{
  "n_layer": 14,
  "d_model": 256,
  "n_experts": 16,
  "experts_per_token": 2,
  "d_expert": 320,
  "d_shared_expert": 0,
  "activation": "swiglu",
  "moe_layers": [0, 1, 2, 3, 4, 5, 6, 7, 8, 9, 10, 11, 12, 13],
  "router_score": "softmax",
  "normalize_top_k": false,
  "routed_scale": 2.83,
  "balance_loss": 0.00915,
  "balance_bias": false,
  "router_z_loss": 0.001,
  "init_std_router": 0.0109,
  "lr_router": 0.00185,
  "n_head": 4,
  "n_kv_head": 4,
  "head_dim": 64,
  "vocab_size": 8192,
  "norm": "rmsnorm",
  "norm_place": "pre",
  "norm_eps": 1e-05,
  "positions": "rope",
  "rope_base": 10000.0,
  "rope_fraction": 1.0,
  "qk_norm": false,
  "attn_scale": 0.125,
  "tie_embeddings": false,
  "parallel_block": true,
  "init": "normal",
  "init_std_qkv": 0.022,
  "init_std_o": 0.00415,
  "init_std_up": 0.022,
  "init_std_down": 0.00415,
  "init_out_by_depth": true,
  "optimizer": "muon",
  "lr": 0.00533,
  "lr_mult_qkv": 0.7,
  "beta1": 0.95,
  "lr_head": 0.00609,
  "grad_clip": 1.0,
  "warmup_steps": 200,
  "schedule": "wsd",
  "decay_fraction": 0.89,
  "decay_shape": "linear",
  "final_lr_fraction": 0.0,
  "batch_tokens": 65536,
  "seq_len": 1024,
  "doc_mask": true,
  "train_tokens": 540300000,
  "steps": 8245,
  "dataset": "wikipedia_en"
}
Below are experts of layer 2 (counted from 0) of a mixture-of-experts language model. Rows are named router (the router's row for the expert), gate (a neuron's input weights, with its number), up (a neuron's input weights, with its number) and show model dimensions 0-255. Each number is 500 + 50 x the weight over its row's rms, rounded and kept within 0 to 999. Numbers have three digits each.
After each expert's rows: "gets" lists some tokens that make up at least twice as much of what it gets as of all text; "mostly gets" lists some tokens that are sent to it at least half of the time. This comes from a sample of Wikipedia text that the model never trained on. Tokens count by the router's weight.

# expert 9
router:471580539470574528529540480435535466552492568444578547545549441574572549447458516461523445525474522516447526548562542568416517493490554429456459417514585462455430584551487554487429544547575434454535488448488548566594465525427407542483568559458421461565499468518570484431548454502476432541551534575569504477522575534538570577475452464443440579467553495530515575546528453574509449469458528567488451508472545584594550530435535508572464547547521413521448532500495493531422562553457538463587515436529516434524551573482497551432583474480474467521507457471442466587564456419519460461424502569455471474556513509566469533501581473512560456429506444449496544490419563539424578478475467416467472425476434526454421482519435569453474431563541423573514528504572500538571540430509460
gate0:500566643510535504448469484515485536504541514483525474497441499579510492524531526404546437554525515542469474416547524491504479518478543551411485538455548447523554582565484546502530546480521462489621404502481518502535529547511515479449512403411492491460482524488476397523476465553479532549465496462594518421479445483506544504542433477431599587579421595551426513472541476493507476524471583595459544511440591534500563595504507512490433450499505537514470603495505466561500483452506454472549562564457558464597454555468473420525494416448611455490569559490555515420501539518497582436508540351467507498471480507492482508556525543474556417414427478413506439564498417509589535429480503520415572521493495458514394540418491538437440525496555480544455606576560571420521468468507442
up0:511437478542488464515551553499554518520552507577569460510570548459468610493497434540464574525508447448466563458541461557475490509495416489450527440480488512450495479492538545467542494537542572461473557452465494533441539569521476498468502475528439507534500499459476529493521416520526414483570455552532450537521509433480500452472511543560509426412533459403510567432481529386545577403540484389563475409502410487564493462548491532437513461438504434601501455493535524373575505512377569401492421501547551541473494508562399502486482558582477474434513418452516567582548442581487478470428489572461470510476458485461431530454514539544404500606591556542477457527520522478492509603606547456552532458478460482471568475626535518594478450453501444544412526547561531533441555533590517
gets: ".", " for", "es", "s.", "al", "as"
mostly gets: "as", "il", "es,", "av", "es.", "′"

# expert 4
router:471580543469572526532542480432535470553492565438577548546551443576571550449460521464524443522473521517450529550563545567416517492490556427455461419511582460454434582546488557486430547546575431457539489448486548568591466526425409543485572559456423461564498466517569483431552451504472435543549532576568507476522576532538576574476453462441439579464551493527513572546530451572511448473459527568489451510475542583593548532435537511574463548545522415522448532500495492530426562554453538460589514439529516433528550575484497552430588475482472468522507456469442468586563457417518461461424503566457470476558517510565471534502581473513559455428503445450495541489420566542426577475477464413465473427483435525457418477516434569454472435558539423575513526508574503536570543431506465
gate0:419491551541508611520418456455517498491416401520466526570420549561437524533559507478393508469548564526517486588480513485497503481634440504584465516532493647548510566529410438552465454462530444503487544510567471477506469440477452464554529637524499562589502517422458500553608488567438558502481517567481508573573487421601524539584573482382494565534533514513505565488427520481511508459504479530479484505567473546527459557410540512455541487448466362516455463438554480496443572484515462413522505578544455527534517540554581436501436521552563528495501543588421556546556496478460459464536521488504459472549538549497512485481526497572493435560507437526513567519454490547425403570398554551550449436412476524462453471475583526431556469465516464470492504521558463471502477473546543
up0:545512505499452583542568534513538483484536465618413470457456428579543478559398515456539468538518452410509382559440524424454612562517522517511503438465449512522522501519505551558521513557482504445530520449500590529491556441529610510480527586407402484445474507509506452486557424466456448455518560438484387412486553553433429533458500382525516468529498541438579558529513493594488577542485490514507396540449505525593498425472482475466502548444553535513523464500524520491512462474543474352481420462518491483481605487541552468501399535518518523411515481480470565522478548485586539506588508505536557508486519496488606543552525345513537461472500450434542555542449489518450537548495457497488533563474597460529443447546521523481427596494547504493515438553418465563444528513600534
gets: "|", "ar", ")", " as", " H", "z"
mostly gets: "oc", "eb", " Cl", "ar", " there", " car"

# expert 5
router:472580544468576525530543479436534466551494565440577546549549443577572550450460517461525444522474523513450527550565545566415519491493552428456462419510584461454431582546488556488429546547576429453537489449486548567592466527427407541484571559457422459564500468516570485430548452505475432539549533577567505475523574534536569579478453463440440580466552495528514573547529451574506448469458529567488451511475545580591550531435537509573462545549520413523447532502496493531424559558458540461589515437529517433526550572484498553429585473481474469522506453468444469587563456418516462463423503569457471473559519509566469534502579475514559458429503447449495544487419564538427575475477469416469475424479434522454418478515435570455477433562536421572513525507574502537570541428507462
gate0:551433477424491524439452451512452418450605559491493522465525512490474492484500500545562505554449469551456520465484514418492562507565420511506517454589616484469416368479489591491410542590456568466490410402494527491588500507546449519474562529529392359528505502442496580431603536500475549547590506553431497575501467533551541509580563422478516452484479478456494513505529535514467524445540478481469557467440439520549564559492493397527449442521489506445474399452439515567559570538476467525527602523574473531471468528566577550526541517548499340579519508484487487451527459532423482556512518518425475465606466506505500425479508577579486469557502454493499544434448562578459502523505515597447596467484470536546533482441429509496557482529468540483501460536434566423528431536502502
up0:440489475391480472395399503546501528496456529465472506539483522535501476500542442494509456519450489391487524488517505519487566555459486422457471459487431473449458457452585476456476542495596588519549468409535440450431483453546468510500560481445468555631478430509522578427530514484561534503531509367471428502430499467574517460568554462522427549591561460442511537480446419412526514525557492496541371450523469467462446524480501455449507515534485427527409441513435497515456413436549502576455481570510483493587446445524465519443494562482435607480454478579448444506486489432436463549507489577545569468531392568555550622503459552457422495524562503510434514450445512482459549563463493461589477442501463524624551492465525478494554551433436502561465468508412492585457454503574453
gets: " a", " and", " M", "ar", " at", " his"
mostly gets: " her", "ction", "ive", " M", "ew", "ment"

# expert 12
router:472581542467574525531541479434534467552495565441577548547549445579573550448460517464527442522476524516446526550561542564415518490492554430456460418513583462456431583550489553487428548546576428453534488447485547566594466523425406542484570558458419459566499465517570484428551454503476434539553533575568505477521574531540573579476453464440441575467552496530513569546531451576510447471460527567487452508474544581592549530432537509574462547546522414522447529502496488529426560554457539462586515438529518432525549573485497552431584474482477469522507456471442468588564456419519461461424503568455469474559518510565470534500581474512560456429503444449493542489420565542425575476479469416467476425477435526455419480516435569453476434559539421574515524507573503537570540428509463
gate0:447452441558432478495422452480470454577470449484416483574536522495451526578513438487551589521478523570447456508460512483564506603440513475488627511473452564465421515550532520509516470546615587522607499494501568574522531388414487488444469484500458451496435518549509569490520468514467496535571450593533544497554533539469451560544445603455566433432540494439514517520484514459494550453468487488576531640494527501501551448498469453544529453516561412573463534453520490517547527504451540479533486457397506486567511470448475458369526519486454458489551486430505417532507548490533460596428514412479430467572547525444432452456595574483457486585456472428492423560567422535504534497463534503478477484432516552412409460534537486454498433432430496464441506471612442522558590530455490
up0:537508465567446488479515418525465486544497478471522482517622644455584452487621594467544462545492568602600481526537540595410456495487520507476558451503532532454455524407509519559490529496541467535600579513582529519515525471574521430469497498488488511540479472572576520523467487507469530569579529468507521456490481506444499489522509417510427550535348452460446463540456515469558559416539543514495458502493541481560442379472417614467460529515500451514468476441485576495530438501515597461474514483468445495563418465419428508464532506472563470531512528578514583465494414489389437483556492485567479453454529587502492458365479537547413547506543508464505486519533481454512475608422569477531533561477469463449517445478466430548515498549495530488506573558586456496466463424626457
gets: " to", "'s", "ed", "P", " and", " has"
mostly gets: " has", "P", "yl", " 9", "age", " band"

# expert 2
router:471582540467574527530542481434532469550490569439579548545552444575572550450459518462524444525475523517446524550562543567416518489491555429458461418512581460453431583548488553488428549543576432457538488448481547567592464526428405540482567555459421463565499469517571484431551453503474433542553537576568504473521574532540572574477452463438439579463550495529515572544531454569509448468460526568487449510473546583594546530434534510574463548541521416522448528500497491530423558552458540458588514436530518431524554573483496548431586472479473469522503452467445467585566455419519461459425503564459469472559518508564471533503581473510559456428503443447492547488420564542423576475477465415466477426482436525457418482518435569455477434560543421573515527507575500537569540429505462
gate0:452541579432543426472454536520553469487476453493397547483571477505515572547537489488512459517494475564527492428461462400489480533456487524535496515670556390427498587493480531519463470425458613618440481506386567521581464409582386418520479426523473538469439521507437450438515486547449514503457536513498533527544498520526475429465532507493519474527570536479557467403508482464548530484475494539483501552455513533503513588478435534611489464418527467499486558452569593548548512562499542471536517471513543403533534467520448485475615493492457554527500527453461507510504520491574420537463533544598574545626463463465471560536511526509477558458420498439596550426538504517466514557579427457432514535429616430604556470534480538552467470558418528474535442526480566448516536545505479
up0:570519440495508485479416543511459501527541656499558456439529493433480484500532504502550527537495513497501606489534486447501477540483471453443475456504452564509419515622590559482397591436537618359528586466525528457503538457520513541520408488469400495561467459473538564535598492540473479534664548458489478537493507613553547513575495460457469509470491509474481580487449543527476580562576497459552475450510440529481526485492560496433518522541522568508492460529452502484464420481448468547506491506447480443506460413505540419574382495574563515466425506498461562480470558599512519580468424530485480586440540562527537463553501483420602508576468547501480464556485554606531427532531492546468461516540483541471520551543488532491453526519527436556465498567466562593440480378569510
gets: "-", " a", "us", " G", "g", " of"
mostly gets: "us", " g", "ure", "est", "qu", "g"

# expert 14
router:467581542467573527531546480434536465550492566441577547544550445578572551451460519465522443524474521515446525550564542565414515491490555428453461419511582463454431581549488554485428546548578431453535488449483549566595465528426407543484570559458423458563503469521570486431548456506478433540552532577569506473522575533541570577476451465442437578465550498527515575545530450575509445474460526566489450509475547580591549531437539508573464546552520415520445531502496494529427560556455538461588513438529515436528551573484496552430585474484474469520504456468444467589561455419519463462424502567457468472558516509568472535503583471511562457426502444447494539489421562542424575475474465416467473424480436523454419481515438570458478434562539421574510528506572505539569542430507462
gate0:471649554522520511466527403540504480540444408458554499515393515499561486490621552468555500511538482486517431409507404581444458468429596586502460547570482457474489555571436497482496463465593495553406488507527558485542448437411494384518521485440480537530492557423600469501556491519546488511507558489549563524517492450556498442545481492469436467498565413496557428504545555554523513525536469504555500511406516500566567576349476515400606526589511455473527482583608618482419488551524462582474548507532412493511492481463531433471529513556503468519529423464433437531507511398498527412543535536503515382502461488511514494526529487535434530485475406519486413549458532440489515531484541500417471468487484538415534506528498576473520498479468563486479446471519545469538401440493492
up0:486430451496432495473438364463407541459539509403454558424516519465365523484524450467508434579600646406471496522476524492473470520451503502471411499521445528527420463514490488508425511525429450515456511550515533468548426632499447441455489505541530421504524505481397470466471461484429481484498505357556483530479598526521539521450581493488505485487554504498479524520488491476512441501414497508532564460591506452547501445473470453432551495517411573519452347540448530429491529512482499450459498481507448568562485531490532418542399503514423479505514428550564506452484459411484575546440555549494493432620474560511563441486498583456516594452470544523573449530480547458439480601445459555543495522485433539519519524470443484449545503483487593456423448473564492481449425460534510
gets: ",", " in", " N", " of", "S", "ed"
mostly gets: "2,", " 1,", " N", "3,", "7,", " —;"

# expert 15
router:471578541467575529531542478431534469553494570440574547546551442575571550450461518465524441522476525516451529552561541566413517490493553430456459419513584464455434581548490554486428548549575432454537490449486549566595465527429405541483570559459423458564499466519572485433550455505477434539554535577568503478521576533538575578476454463439439578465550496526517573546529453574504446474457524567489451509475545583593546531433537507573466545550519416521446530500498492531425560556457538462588513437529516434524551575482496551431585476483476467524507455472442470589565456418518461461428502566457471471561515509566471534503580474512559455424503445447493542488418561540424575473475465413464472426480436523454418480520438569456478434564541423575513530508569501539567540430507464
gate0:545610378610449458423557527487511425556564539534467506494443542544470503582390463534573448528454533528493503465566494443486424505485584436514507555542559572496518530504474504525574510561417506454480458454509511479488450534478522504466472522482496482549549504420540443468518528578494477492535501526485578434535502458367547525543598556461471571494504475441493554586467516518563450607520509528565514490459544465598471516572550590577501520554615501476507430516457485515549497549550531428532492507529417383530500490438506535504488562522412520420405571442452531489475371434374477490468491433501434575518499546559539439439525435510484535492515553548564481480591471502473581497512500515508444357525389500499584466524468493518582538494510451504473488554408586467475483468452480
up0:463538503466485473463467482486478493565482420453561505492474607473443468494486464588511567495459475476524525498578444484529473437542420464505532481530430453534517479465458502409511459516522613568464386495452512486460538411450459450499438495601470591509495518502593448481500499523585570492561465533506492484509407507561594540513571499462446507563491552494606434517573490524402527600480563472485427556438452486504479479501529580575508435569542462582500541457428579539560527506642582590506570499385519554528500454593461491526489445544498485421429436578504537478478522532492343515475473445493457501497530524426459453494529484484519480562450550495571408464502439510480541519643576470450478486494466520481505424464564526469526507565540486450576417555525554422566528421455482
gets: " |", " ", "er", " for", " by", " The"
mostly gets: " K", "ri", "man", " Ch", " Am", "ity"